Below are experts of layer 5 (counted from 0) of a mixture-of-experts language model. Rows are named router (the router's row for the expert), up (a neuron's input weights, with its number), down (a neuron's output weights, with its number) and show model dimensions 0-255. Each number is 128 + 32 x the weight over its row's rms, rounded and kept within 0 to 255. Numbers have three digits each.
After each expert's rows: "gets" lists some tokens that make up at least twice as much of what it gets as of all text. This comes from a sample of Wikipedia text that the model never trained on. Tokens count by the router's weight.

# expert 28
router:135121125171217081119078138123096076117125113160137121142118097090118136134151078175199121074146096088123098166134161172139127121222169146116110137170088179107102101128155115124140086090123093134116082195186123089101121167157158103107097122114109165145099116093130150147149126160117089155123138084129156152145124118114115122049131092142128141089118143141139087083107057156081158164171127102149116075090148157096130137136110081052145085119146120107141089120096173182191099113123138121130212127121138121151105119147123122150095100154094121137154084144145144137113150172136176095156113061125087156137130090163107100087130094135081152168086131154093148129153098108141161160201152165157115124125163115074204133100183174136092165119060154109092083149153080101144139079205190
up1:173132116098191131117106130092065089141188132138115141132050049126164151137102095127087072066091129162115150110129137136142144047127129138130150147118067113091081158097092135154188108084084092110125167135129155153095168164147154136088118146075125101155119067151139102075144112120134139149179166144118118116152179055085132130112114116147195147067172079158149123129112171070070170103207179124173161088135079153108112109135104128122142092158066087163129179118108168093102133146122101078152166124129116120110113138115132107133140120151155132143102143170066102097162100066162156119067083096157136113080104082147077146121132110142095135085113207141157135154067112076074108141133147178170105140106115134158131104172124097130150101100101124087121109142153104075189152121117133
down1:115151171106114203169143183103114132092163189153109067124108144083147192174144048073096169089133162170130144067185199105127118125114123128097101101062139118104151132123120183085143126167164057123062146104131105168124133144123152150104172180170087100116149129129149084092193095119150133141180112125110168130149156085114141147127102128102155127089094112157133109118094152150128102147169201171170133167142130098140157146142102135133157085120135077141166066148163152077127125153150177096108154107094117165149131112120124120122100115165092178075173154079087136131106163122172134125141089131073090090173159127100076155127153158103146124178098148211118071103126132117136147126141172140102125096114155154173112103155136077184092099057101072199154162098147105128140128102154141
gets: "\n", "an", "z", "ar", "ik", "as"

# expert 25
router:165134100173114141089074149166098213076113123160208102162140105175181146130122098142144122073131132114128075168149177163187119137158188138137161106189086170104157087121125156133174150117107098122102103107118138142157064105117153094125109112123138148138098152123120122137187138158099102125095153086133115177203138155180113097087192107108141173142112172128129131142133107118144180169126109109123124133158162166128094124136069109127117107169124179128214137069153169136143103113072147142079120174138075099106107153116100169171104104096121153144111110148164110125152150140169109125125148109178083164136155121210142155078163107096101173114105073180095171077191107105116100115147128142124104115126151153089116107127112190198083224087106118123136091174092087078133103134158105
up0:186110104140096176157127197178095154155133109136128157100097206127151062097138134173119124061080085147126153164124141121112157146143092101091153129137138084044117082118139154151137086175155121117143124181103168159080090147120160164109079147176137073116159176139175090117097102147104084099104142164126121148124114182131139142142121092128145126110056121177054110115169116179127140128161147151136145111117126172164106104131115139120099048126145144154153129183074096145179061125120143181109121145113122099105139138141106115129114141160092184176067129124151115131161098006172111146192155128178081103126130089116115135119115122136140113142154186143177150112059139134116155124128143111163135140043115156121119073084125160111125158115144124103126148148128159231143106171083099
down0:138180097089148138169163115135166155056158087087169054125069168108146125115177124086139059131119114119088143108170084169117095172147084076138142121127134037167191075165124142136162122111114125062110130145117183175188147116037161083110118147103103113074114120116118160165162163152196142107123110165139098084087123159108165135186129135135112114123087192179118141117137119126118121107087113111099122101075128127171109066098110168152152151114200131140110103149119117117163097126167173120091141139124154129098126076116151131130218125157095138126157126187116106125134146116115098118135098115074077129154118163172138163117142160135097115112130112171098149145122147128144120068096047118121111073089094089159172109110080126095137183112104148169122131108089057201122148136114110
gets: " P", " B", " C", " R", " S", " M"

# expert 12
router:120091115169135101138125145169091162075130151128127094174176072163140147137181145171123125049123117095153095152124143153205110080164115148096161128128112124095116143138143144167179098108167120093142148120141113139116111152194152089061119148174083165143133096096124172145201139096082084166223174118100162169133116140149066109082149086112152115081080181117115148154121144162111206126131113089157125091152110187084093174124077096101124110139137144138133125068116182178172124101126131134086125132054114078115101123111119154163078115097137148142097141176150163092074126168182128090126131105130164151160101122161106145085159137123111137187072125129150111091143056056108108118163067159084141133100158133116167112114163157174120154090127189101122148128137079116113115093182139
up1:106106102187063118129148111136111129116186160144127120147070127142124117150145110125168119118107157068165119156068153146127084100175143087160171143148127132114179158166125151135161100125145162100113119172154097103117098088161098102082163130082079113175109181140075099110151071168142076166200117171151148136218136138130011101128106087168163135135051122080104100119093165117127100188153126163145165151135079109149140120090127088074119155178100115113142141138155111150100114114111147111171113143084135145101140125153114109100088093104141127195094170190076100133145040153099106147163106176075134095183049108122136121094135121203130130145115097119158164145123128113151111053136067116134124157129136122107128116084109179071122139160150127126153161049136146139124118124129154
down1:152148087119141073117131109148086117086057136144141132118041158159133087098104120097101154124147137121170164118122152124125135119111089172137134130101142107127143119093204124154098192130162144133062165159160169171140155194162152104082139169089143133049140084194101129103122142114153149134106142155100132153127068144081139154126132146213180122075164107124140171119113130091110112087138095189164106082114110219057092162148169105066118087120100172102112114112113082136190112081205114132068154140119176123102062105197126102097103098109117147099129119125130087133099167157171107095146091126091141134170154118077120101128119118164126140125139103159164136138119102107182172104120095167170100153138139093117117137131115154179206080122077115155084144117121110103057157135101125
gets: " a", " an", "ic", "al", " new", "ed"

# expert 0
router:144107082185140101127072126128148111124114126152165109161137102106138119187207135143105111096128138125124137164096188118173081138130141166137173124151043165100133106097101144127113106067117110099127118157203199123102097176148158083142093135136160161169151187105131137139164154194097125208167121088070152145120130188169078129104188125068172167114109126143149124085127131144108161163114135120168075121137129177092073130135112131110138120068156129168150088141109169152161145136105066177122117158148073120133094120136102131160112124154111119193090096141162124121079136109180148088084139143081108119149121173137176131099153058080115148149129145166063160103180137102127173203115055134118115069097134108105137054142159129185113128143091138108106165180150152122114100112172141
up0:152159143165122104168133161161143156149151072152108078116151141167101101137083144154081135070111078128204128151094170108152108170114152104149130055124053104059120168171108071117181107127144180126104108147103071146101176106116116067119196148116139064109174147102162136130107113162126169186158166101105151143141131089147112133057110162162098125124115197102138136070101143153120155132109120102100108079110122177082142084022128180154163169120078072134118123089184126183134142163134127185128179134109121160133131125085067132135183157113181153094138145135170175155127128099099173093120175136116093152093153156157087087124103105170106121142137151165138161102144118148110147170181152099096101121131106140139113110129152151085174091167133129126107101177164177105157113147070112
down0:141165102163128159208098151115172091097107162173131122144196096136056106143193142138132171097110099152144130172131079075125161108143133123098143188176119130140125110104113125148107103147053111177100123114152122145135183148158070159140160163145144197102114106086160075159180121119113160151146128157069136149121171074078110130144125154112153162098120112131139218147148184118116099104089146121149140159094114054159096118159123078116163141129110173196122138118171091071100110141086083178145127159193106138167126094134179132165153173081137119079109146121170158126125139082128117058158105074106098124140151104098086135056115104114160099147150123144118111133125174111123131094159138085118068069123130086111094114178124089139125175142156148085162157103155181125135098087174198
gets: " to", " he", " He", " who", " it", " which"

# expert 17
router:153120096177179141129128117127126195127093045147166119148143117120203151161153098150173160091081106087117119181142113143148101121182155107077124110154132182064146134100169142108135066127133113105152109169128170167072135147089140092110127144154083145141145107113069151121132149133087111183204156094133149135132142163122103105100163107108145188131091159173155098124117117172085151137133121136142153137152136163086070201162167080097117120077177149179130130120129130138154149117080151143122145165085072123137135053094138166172116099131094129134061067134185078092100125143134134119118205122137160160141073046184127120115197101072085151145108140115088129091153071122073073126129105145150142127114133142107172111135191188145133176102098152126113131096119110078168091160117109
up1:181129147108163141124111129071099087116183094103134144048126125134116112152134091109114149173179095138117172081193087093092063147058160139145120131120127174113172119127076150141107143147111099077128111141174143093169129124154069113087115146142145123069150103147141162152134094115099155105090199154154148146112133118085135100115100128158152077094090127123144099074094129124162165138115166112098172054163140089193138096126072113110158133123133149106121156111144105155087138154084169133095182126130144188056123103117152123150115069111165101183079137056126045142110077180106112077142131174055164150181145132188159148150134167158161067129119121206078129127148117124149147135107091077131108133130170057154115086094155134107131124095116098098100172088135135136091147096138092
down1:173135117127110185119249134129105118125180120090132150063135140149147170184124114100076152113183113174082158113115164158120103136124127164116184173112103078107135068135128093145104157113144114064113132098109122092135157126172091152148176175131084093158160157134145105118124138141118107110133111136219090090118109107107095098133152105119069090144103132105145200092103169083089131094168167125091153170134119115143126109112124072160143089101167187159142120152127127085128103172146143126142195130149140084128121149140109136117098100190142133156124182099145134130134071168055193127167102161071151127084119160112133149054054143142098217108113181141097067178137143109096137168145119139126136115149113150110173126185179133143175164167111081100103171113149158105100119163155108
gets: " of", " for", " in", " with", " to", " |"

# expert 15
router:209088131138139142142088130125107159142109076130151126116106135137096191166137104095174142129114104081104143148098166180188136094138137133126229097133110135118155106135176135189121163059165157084114108173150103133112061145153185102084075170211095160152150129089135133188165134106078121142156192130109156198100169135145091145124112088117182169144110101136105074119153137107099149130121142108150141125096120185134105109115099134117072100146164186133188088139162152141158112150115147163124174166095137148131127085133100163117074170132076148171144098186148109103097111135146168103093120140130128185138108120160118124078145123084089180131134106137092128143202095134096114156179130162107120144169126153133150075160205169184086163095108189139125121130129104065160066106157138
up0:096129146075110122146140119128070112189117174119127132131097119106120165088127130157193143145144129067115076124192083155121169161099128127153110150154148111091159136152089133086130110106168150082119120122132144100119090096204189084155109119124214142127094147109103066195151126149171131094146153115091090164093127166172120145160101114140142101124183154148096120114139103164147130130123113157197149100054099142200102121109112054112133158071138109170142104105119100106153131131155153159169069127179106133134192090161131161182163111115144160152089150136155120092102089137102131141106089093144128078102093148139131117123111163120097147180150101145128095170162043130140108140157128142136044163043158090077110082171182123182089095169162121112097154092050135126171150089138155
down0:132120164118128077091118101155124133089172101154121091166150086124134164114155108137107139201142117179178096176093078167121152122125120121106126115123111149128119162191110140126145101087108139150131120188138114096133138129092078050093155139150110117077183111113134147111097128186143087129119119126086151089163136117159218141157156165136091174105172134060148074194145099099129126126100136113092164137102059158157083127141097099156173155112130138104125129146154125090179130094114196094161111153129163140086143132124133089112133132160207130181144110165128083067054173229139053137110178156098138160147129101105138180089123147145093130113158102032120171064058134145121127139107102113156140104143109134111114114178114153127107129120121156070165095139071157114141089191149152
gets: " ", ":", " the", " =", " a", " from"

# expert 2
router:094117115162112099087098140181124146097057162180182126108177153160119126135151135149118160066143064091116092211165178149186095138189161133091154110117097142105144114110149149141142090106129084061121113148168112133129094185112163075097057160122123193195140168074139135097132159180114107170151172101107137164181138112126094086143157124132180145169146124087116102105154109123139122183183166111170105161142157174112088144133144072062106131109170184188147120094147184195134179109079108133095124155155092115122095120083122163156121070138139118127133071169144112124143111161139159130150114107098124156134094129143136148071143081106118167120072114152099168119159122093108169189140058123108102078137125123143177073114164126162081169127099135105123081149133105094135119087125096
up1:066134143103122167060101141104097130119096148138130155076120146172156091123152125183125083135130131095180133153127151158158085153099123139158068147134126179095122070091105083093131154114111144099174123137142149118061180141140124129061135124117117122070102080136162130159130128108134108151168187124089146165172151114133178119105098187140105155119169123077110146079149155140155100178146135152177156066113102137145141151116140095098043068168140152142118082106163139143103103141185109110086149131115207111109126066162142111100065070107100108098145161122074196117154165097109142171136096067077081045070188121169103179180144123123117103126165141157142136125132096177082111155171114103137119115152088145138187105069153124162169124155088141139100176123148127106141126112170191
down1:128096116170136118163137127158194104113078087119163111120133145173151139101112131171132123087183123131094104117137148096182133125155107122098188194157079060120122157127101091148109169122133127125111147149147134138120085167161126068103127083115123107133135165103083103144145162078073099090163135136115110108102152175119087141128107068149154133103126211109133110151160156172051159103163110095131064145135132140216135104135095159164181095123097095082118102129112170141113139080068122160174155098075151115181092181116063184076141149084088145160136092049128111098118150136123100059115168151180178129189126115072148166105118177096115128121095109081173105133083164160142115119115180103136150102103160095197112106161134144138111082051135130116095135104106183128131080112112134
gets: ")", "\"", "s", "ers", "1", "2"

# expert 18
router:160098082134168159102076154141112174126081143121222156142178085124175126169134124171187149105212134095122093118119178127136108102109167085091149094181098147072149113106166131110175072054180090151102099154130151144154063173152154102070094116153102163147129127099083137198153098140106132152139134120147125178197170144108107093114158117123163117120079157109133085157096112105083152132136153072148129120104152187091094148123132121094075145121130127159127139162177141131121154114090166136124198156114123114152083099121069203156134133116100121126091067170200096117115133156136120065121118115114140203123099097173156155064163072067114143114120090156120199090165111109118123155152072167134117097131142128134131158139141135159103170099125125123068107147108116119130105102182126
up2:191126118070081122145120181112083120129132119151144136148086091120125161165174111096153127175123093106119123109129146035140145089155118093106203198134101130103120141176152151202156158088108108095136122127129100090102172173115115143149153100111097127074145162187151055130168083113083144135135111077134129148131118138117090049136204077119148150072105131140129098107083071148092068080208113147132173127108196122191120172079101161105105122103073127167111086217115104148126125194114093196107112134068158135125072108120155124110150121099153092107148080131123161154127064109121097114143144125118152118147125131170165111176043079184132123118105128122141084111125157115146125137142092127130118116073155127155123154118134158148147168130136099065132176131102129114103156131136173
down2:131180123133154120127085132126176100127108076116089155087108141114158135083071062115119106091103099128061146140120156152096148200160145119141090183129137133103114153141077156144164141131096083148134126106093087065164110091113087126134134154114161129156135132102140135118166064109122099082203142105127100153062110124105121111174173141180111113096145102061104133157138100148136141099110143169132074105128056140127106104049135156141101132117110155130192127153119062154058129099186112082112173077117109114080089176116090140083145121109185129140109157129157160147131053149042123167120127144174099142150168112142119114118175118134093082106094136142120136172156062084138118139168087204137152104171151114127126130163130096121086139065148101189142166100103136118195068157171077
gets: "|", " |", "-", " -", ":", "\n "

# expert 5
router:131141146157135137135126158151060113104121089196149063093178147142120168144153114152140163060123097092158165139142155166171108089139144155089194100097117133110146147137094118148157060082094088130181087167204140162072104179181152087112076143160126128129149108111144196126128136139053102203144170100177192172090181188160123123122153117134133169129118123132134084120124107118138143130111127145149121124172162214065136130184099098089062131140200113160166142144113169118120130133125146165100140150079121094131105083106093176145114147064104177094145073121125110128091174187100126157093086075151120157157131144140141115096123086080114163185129099129103154121157094135094153114158121120140125085167159123112137156112164142169110119123036162146103148175115128101101127103167134
up1:150097130127073121131230115136170156111145113069133151123151113106087151157182171169123139161134178119148115112153184120142148152089183119086156122132086150147160155124111101157107195147148123065131099124082148102066134136125150122138154149147114145152116154172081092126080091136115076141097155151140144170112137156136093139176163060137124220082123117135153084154099137165123121107114177082142102125119111126148123144165128069171126166117119080143111083123194145094098113064147152069138169113192116138163076082095156199159097109153118119172106091128143118138090075119090169196168159089134111142176139181138088127140072116128168126126155107133182093146126135120198160119106084124158172148217155154104134144154174164124094127148109096205105138104172120114127163132068144
down1:105109095126186060086198116173152099148183137154132118092108167127084155077120091121104128117174161155126195141118154150111125157106153126136114161139137135155150157129129197131142145083195168181190144118111083151122083166128133113107096141101120164115153072149143122121075184097203184070181126134125093124106105111148113141117127151140131175134099166158122163175088139119123126126153124132144116112121149174066195075098122139155131068115096142127123165166097158109066178143134133146163141170109163060114124114135101142119141169129112184102133121208151125062107134133098126082163122108164106127148110164166140065105120143151151208173145111168161174088110136184149128098139132087159171048135118155123129102160148161126096114131109110114158092117117021103061103160080107
gets: "-", "o", "i", "a", "u", " •"

# expert 6
router:146120129199144103116093120189105136133123147173145165175147123109126094204201102118143117086115087098137073126143143155163089092136140167129125094137083123155188116085197170114148087084129089123123148139130127172143117197190120096100122122163142139153153153073112121142190091193080138193160177137089145146095122178135108127123142148071168137102111116165149131150078110111107130188200099141170130134188132188137080191143123134079117129119192150145173146110080167220164140168111120125081158160125108130153119067122090168138164126112137180122095136188147126103142115146131146143145155115121146150157108129166116075134098112080074171120087114173043122102138106151144132165197123114133116089109139142106164062108155151137104142087100180123124163132149080119154103090167127
up0:133204083101116103153094143153113117098197137108147102122151139160124137114138081148133131124158117157179153146164100125130158103167134152116115108126135172116069149161146137098146208179119067118111140145123127066162160197169171125139062042158137102121099129155144197157133127097174123095160118138123148135182116129134144153159122125092072056146167095143152122129115143134121123181169141103111098088112074143080134087097133184146141087136138111151155164088066119135237121136148109155091093087187054148117099157122132154095128079164089127099140105078104128151104108114116132104146128171090141066127155090156156164120123169151120069099133081087167157191129048138177105107105116149128096123100120139145107156118148094163174058186152107054148101143142102134107100085096124
down0:139135176077121118149129113127138116071126155124200083124118108117139138117168117157116099176101156141147104084098165114115107108140167103095160098132080160123136110124109129145104094121152155105172179111140109144131077178071121107105092152130153113168120136082111100160105155116109075121119089171064119125073080126159076171105117146148071138137092162119130125127154166167122158100190091168145093088057100188142131086138124180123067107083126132111139143096159121117065081117090158045051155120165111174097134156057178100085108127147157180083112100133093114164171141123134100195113126127114111154075090135109079154108161138133169163188073089185077181116184151132054126114079122111148078135138088160144121160089076191155099103133116107105144110148160113126116107131191114
gets: ".", " that", "s.", ").", "es.", "\"."

# expert 31
router:181104116117148104141101143164150131171130077140164124178141022125131155107141114176200101070155138039117112147106147187103151124146138149080152087144123114121112120062167152108091119117159073124154082168133142142114084174139172109051103168144073135149150155127063139154139099140099117118146183137118185175131135180142107129085142127091121148119096129145114156114115142111118170125168037090128106121128162164101098129165144094059113114116133155147150116090132172119150145123096141122112173138102150106169124091141104162146067129118121136126130077176138085100109141144126191076137128089176139166130136158154166125115164098065126132151072101184120176126145048154139124179111109152128093045063179147071130107091105150178097149128094142118065165120118135131165077074119120
up1:106135093190094064109079094107154153128158151150127147156115113065144109092124132143176136126135142184160156135165123105185155129113130107111128147174157137171145195143101106103222103137060099150138114176200100101108155142093153126075173088137128126126200101106113088163172173157077113166157130106128161082073160122102099122125140072106074082190100116183177109140131154132140118079158123180140144115192139107137097068107062065094076109132155128129088134165178097108079133120118139124127080104124106115131108102126144118099162063132160148143128133104141150096148147117156098075183117160147141142152118156117080126126066117094110128127135188123147097105210133171074125103224188130121076094110159110142150118113097156144133072126156153113096183106148088148125117116143104
down1:155105096130137134137132126138073143150129079127108102136090181122098123110187073125190076119176102067108141144155075173093132163155078100137123096146138089133124155175167171081101188173145113100116130162170178114141106176106139134100064059147144139144144132113138146087111168119085195117133059132061111093128134151130135130156107090114100124121160075196113095113176099139151139102101079134098149146093105175090155105124113100112146173101166132161071073129181083230100085180132095118103138087086111144137149094130135137141094133108167128092121149160038118165131143206141114145114127084191148095115185125106131105130144138177092169134136095129088145166099096112117160134125086135128096155158133140162136120112123134086157129107138198107182136098059058138141078120135090
gets: "-", " by", " as", " John", " by:", " William"

# expert 14
router:135112102110196100117078127099112119121145114156149099141143142111133127153105128175107148092138121102133073188175163124170123121203151144107148119107088124100125138109146185149120114108155089118141078128139187122105085195137167102128095167154160140154122141095099177166174130139090103156200182118103146170141104155163115131115175121102175156112110156088152128164159134191172176157130117082180112118163174190132109153136148117101112119097125149137164131105148183175149133124112139136108219163115080117139110051140095166162077115169118160111133122124154149115100168180132170065102097121113104132135154114142155106032136089092093169165090154215088151062179045081086115149193115127110132137170181121132133096110180182153092135098120150154099104076113127133153107086155136
up2:176099104094103139179131089144100107105174152134136095149151140141109113135124104114156112181159076061139138144092110065131135141132121106066158140166128128134118115177210121110157166106113119139112048112133141107077122139121183179169098119106111093111181112121108177125153155175103128162135159115138181081156176157134139130100189149102138115125093154086131149140147121133120136154138176168120137095110099160118095107123167110122081126089188188076174094081121174197121111081118119146191137143194118132173168076123154143130107080104164116159139116112157121091155105119161114096110059174095123137140154117055162126174140181099092132122089139198147115095167114142115110102231187086138107159164115098151183095146115106108098087007095126129102107137101163147144138110157138
down2:203081104155154135071151176136110121104092161055109162066079146125135111141176144184188093109074141121098132171098085086099132157125188120136093064117132225112091118154133112162098134133054098135163165109080152121088158106118131117130109130111136141104063150134180142109088136122115153121139160099118089120067114157121116126167083154077115150138125127139169079088169153119167073071148129117154143084158152110110129046097142160060119106157108149102117159181125155147128163094144097095080086123154169164164113104121085160142120156120064109092157098133153071101149146210127096097162115140151132187060098081084088171120107102190120070148115148127105161127124156144174118203103115093134119140158091173132109098123121099141179148128129133149155099112146118105166128134112140
gets: " |", " 6", " 4", " 5", " 0", " 1"

# expert 29
router:132129130212167120171117173166082185077083127160172077147130115149137124156119103186131170109125081080128113125167143125137102119149162110109163132160088117092144093122132175172114095099165118117141097145152159141140127171188148092047148176142087153222171116109102185159168087093057125165200182092130177136202131157112099158091136105083190120090127163130124103162101095148108177121134092099131082120155112145103091151120099080085097129101130162144124098114077154168164110134059131144092148163094174115140127129096133169160125134136098136166150118164150143104103152166170168099134110113102145176169081136167107134116158106099080163127142081122142178104134104110111141164155096122072136094092168124069128099115141166123126133089069131128110158127122062060131083144195112
up1:122128064157170145166152109159139147092114113128096088124106104107179115185088058132099112124123138133112098142126098170073110084157132147106087141150155130164132113117100123048098111106148152138076211162139120111159143156132118177154154120139182189146123091155109122153121126159150165114127146111149157125102140163146157164120190157103139128047110132128166180183153104194066141154124052153052119108125193163110131121114091161110177121166121045111144123098172149112133136152168104111114144144090177105133101155165174152108111177165138078168179100084151193111142110220133168181142104150157124098114135160159143093114138119117146118133075133156138183082119128171133118126155109130104098167124095053097165147102098124126160091126133072131132170151112159150158161057099049
down1:130114160168116111102133122139132115181068138143160137175083129154154154183122111152114126129049122092180147104127110107104187127137122113143133137145104092161106147149076105139165191119150146143109108096185175141137146133132129111115173205102113155160128081126137114118092103130135107208131119105135124101164158095099099062159142105069117106149143157094097118078094111060116102154114114128131107126144129119080212105081168177208100090153103088120071089155070106108104120123105120122088101116155098152149160114098136096096123124152107091129061107090180114128085114161065109184195074133151108172167109152206089130134126128069098172096145150128166122108119097121105119082100158102189169156103096080102097186133114156161177086156167206182107096156124113119183090115123117
gets: " the", "'s", " his", " a", " their", " its"

# expert 16
router:153063112146139140156079128119090131109092123139169149146174095101142165120151146179156170124149113096133101148103150156175082106141158179121124091156111104076134137119160191155082059073157059116142117177199168135051062144126095114116127118128089127130136135116098201167143064164085105156173206081152166144182122092131116121096143099111124150107111129155120167139146089103100160124187141094148154150207172181123102127129070109113096135131126129165105155094142184155114130142144155151070167115125061110130130087104115193138114132148148149139107127157150122122100105147180129113120122118189089157154150139161127108096113080105106148149070069190110160111159131100142138131095087140107059106115136177108135088081154159187135184090086136053070125132092104108131112107179125
up1:098086109153154173151095125116076168098136101126087138150154082111128145135125175178117092142149094132082119136143059111152173203137138193106156164092081111084126157133131107116110076136114117125112160168129130049093154156100070110094072176127115137164113074109132072123077123105194139136119163143085120128157105116141133094167123143101167181134206149162170105126161098142063095176138128126118194149176093147160112091105118105132096129112107154086110155101157136209145144101158137166170136105143132082126076080084156118096097128033112146127149071099150115083146154149136118115074165102141096127118151128142209172110109149136148158109118166145102091100131108154148128135084128114123144137125090207114111189180106148159111134024104132068093112174096109140098138152113127
down1:108120129102127068112126108176126091137106189187060146137091152055168164112120102155174152130123157108135152109128119116149111090127135117137075161204163105111133184187094081150150128143125065130124130167172212135130154083142198105141078091128223155128058134105156152093163131236159143084138098135135088143091161111149139124155156107132177073061068129100088131176130197113146143138155117089134117173130147113159100165152114106117086144151123156119077121156182146109111148117100106117137093100101133112137145140149104114125148195165122177092098151075087145122081115119123116147097147143149130138085090137161096163113208127085107120161107154117129156145160087159142128145139066144150157154163133144163038122136093125107112147149104104183138141155132139086113105175190118
gets: " and", ",", "s,", " or", ";", "e,"

# expert 13
router:177108154164148099135103148193088204128110098144180090104171118169138161169173088168158127117164103078158126142114168116114141095142161165129142110113090195140142094162166127118088102143150134097125099148163102152153100156139183077100105122132084154154168137109072106155201132138132067172152158117140179162139182142158072084123186126118164158138119143112168131113114102135163121133170154122159173081170153159146135100150103132093142139142127200152120077148109127138160116171122146187087141163130105107151135084094092146187084087101136164128122116143161202112093119146153143086102110075190103146106105117121149084086181094118093162166141104214075181149163121076152090122140073138135116118104128136077154126090158142177072165098085149064073159176113102138136110070125145
up1:140184157132093118108144134107074063114173114127203085099102104101080084129166080152068120143146190176156145145142095135119087131092176101123104043138204115157130121121126123125126108197089090184106128170149095141122167153108153120114081147104126137167165164133121175153116156147152085111101097174177111115085133127127128149136091116136083119187126122139105146115126149097158099043136146123120132086165135131085125132140139111121123075097119114120157106093066131156118125129112145148114155102118152050127163099180088155137142192134079140133133156126099140101115156166158120106091164178111105125195102139169183128125140110181180207084139172112146100147129084109160167110172155174090082158038197062170161147112125074140147111103096106157106119163095091089140143124076121
down1:140173142152114093082114138133198143183119123151135128086176107159118202156115110115139144087145190091072094082167147159112132164137187163134073146139171151084114131056149158112125141097135090132107153119126140118087167119184148175120102158074080139146136108099080152118105096146119173103126104113114115154110201095123125175128121137204161068141134110104110106191133124100116117108114150132123107158188141120119091167109095193186127165097117140149120157166178141145121141110120150119165118141155096128159182157095119043199091139115130102151099198146153099108175091108115110150173145085115071159152109191095149115157206111108197125181115157169123157103078130108145112086117140114169108093141117115143068096119097148147062095166126186062126136114115117098195147156137155
gets: " was", " is", " a", " The", " as", " were"

# expert 11
router:126132099154128121109121121142104142105057083150150121165198080123167156171132108137141109052128124099161068167142166166122144137188156103087159135126098175134143093124132144135127137102148095135186087152166131098104123139158151126093111109111120119183168112085102150170158137146112107187145135087135166153109128142142119175057133122085173179096093144135167143140170118107155155162185114071116139135143153157084114155137114118084066144123142165150164086106147147139186178184100159139068221145111084112115125104091124157148112129109131132141079069115150159104109132134166118107161141137141141108136121077135103104041159094066061191149100155178129144075138089100145131136152102122129114099129209145095173095133143123180072108100057147082140145176128106065139058137199145
up2:079134184125119091126122126113095098151241167116151099161159160110126151122163124172149149160161115103132086124165095156143173168145149160159157146168173143126139162156117120096176070123069109068182114108124116107142134116112106106140176118136137125103123130107120084132117107215071102125138100103187204119103127070098121113171097096130087139167140118144093111164174123093163180190130107163137150181104157105103089136117169207147110111111137124099179154140088078108114083111096069147095117138092179073156067171099123107168121138104074160059148087164120097095089139151095128139108173133140122099117131060161113105089141062150180116131156141121135114127109169126136131123149157169115167081173087070109118099163138154110098123210121197081137138154113111155104101084139127
down2:130116101074186186128142091136169137148074129134190077072057084161069108144131100113138100101155145193127095152115125144141156140139180115131103116148125081162086119087147143141186107146132156094120186128144081124104096063115138145141104140102106112128093132090161166123088096104144095132159117158153120171123171158168089118121131161138122213165206131173140147206049109152091103052118114103187099097181055113139130155165127168136116157070180135159145115128131102136126171110101095126129157196155120147132137159066141134095094109147180146170135103123114129109168152095097185084155125100077141168104171157101113135132143186155146108117139134043166184173154068144107164105130139143145143145133139113135148151088146092107106178119113125154060092117163140117086131145160106
gets: "\n", " |", "==", "===", "====", "==C"

# expert 4
router:174125095170177119102117096140067144096101054112176074117129121117144138178134114148215137103147086121107102117179167150124123101164130161099137138114077133089129132110147166167135119086158104109087122150154122097073088197136146130092128146103126158188139123096090131156135139140107070173167160120148148135156115165127100139127115130165151140110109117157117099078105098127092135130113077096140135126168156183112096096161133099103139140138162144141152105105141167125127131117060162149062165128093085139143111027155100143105097092131082135144103120136092120131094120145139118085098173126166107205136068111157155127042165075072068177112104156206048158107163079113044140174155122147124120134131169163147138144085156131141120185131086162110106206121138137104187098144147074
up0:129126107107159113139144192094170150190108137161080164128166211070100117114127118155117163135080114115110163152126142064092088199107162119095158171089098161162131075124084116117106100182067109112156119114106183081047118094140147083126125102134078164152146135146187200163092106112109097157107160100172129139147168124163131107148080118115125098201129103177140136154122160138135107142194126139152185173146130127128125134140161127103139134125123139145129188160114167198124064168129145145086084108122114152092081112125134146131135149059130171101129116116038091131070098162130094094152079141120155122123113151169094132146082107073148119104173186096139085133151158129127110176115163165103129090086121192128117111100093153142054118100177157066135176119116171115140162118165111
down0:136109186143103092151127075156110152145130089151114114139141108147160117107114133144118122083121131127216133159114137132126153128168055163121102109112086102137159130133115110159060122130177207093078105181156141098077096095126115074129146112147109125155133148154106106154116111167071129134142089094162124094132136179187093096137113140123107078125112113171098110137134127167113087150142112117126161095130150146095140075135183178119177063095141113136146149107079126189132081137113124193151153164143111121106073106165099164092185119197066147157127145085110176172104161166072116087093171200117065103121181114171093151146123164113118136181159151107143086142191198128149164096110097090109127132145097131147100104082204152075172179129111179106115139122078098120152118067078074
gets: " in", " at", " on", " from", " to", " In"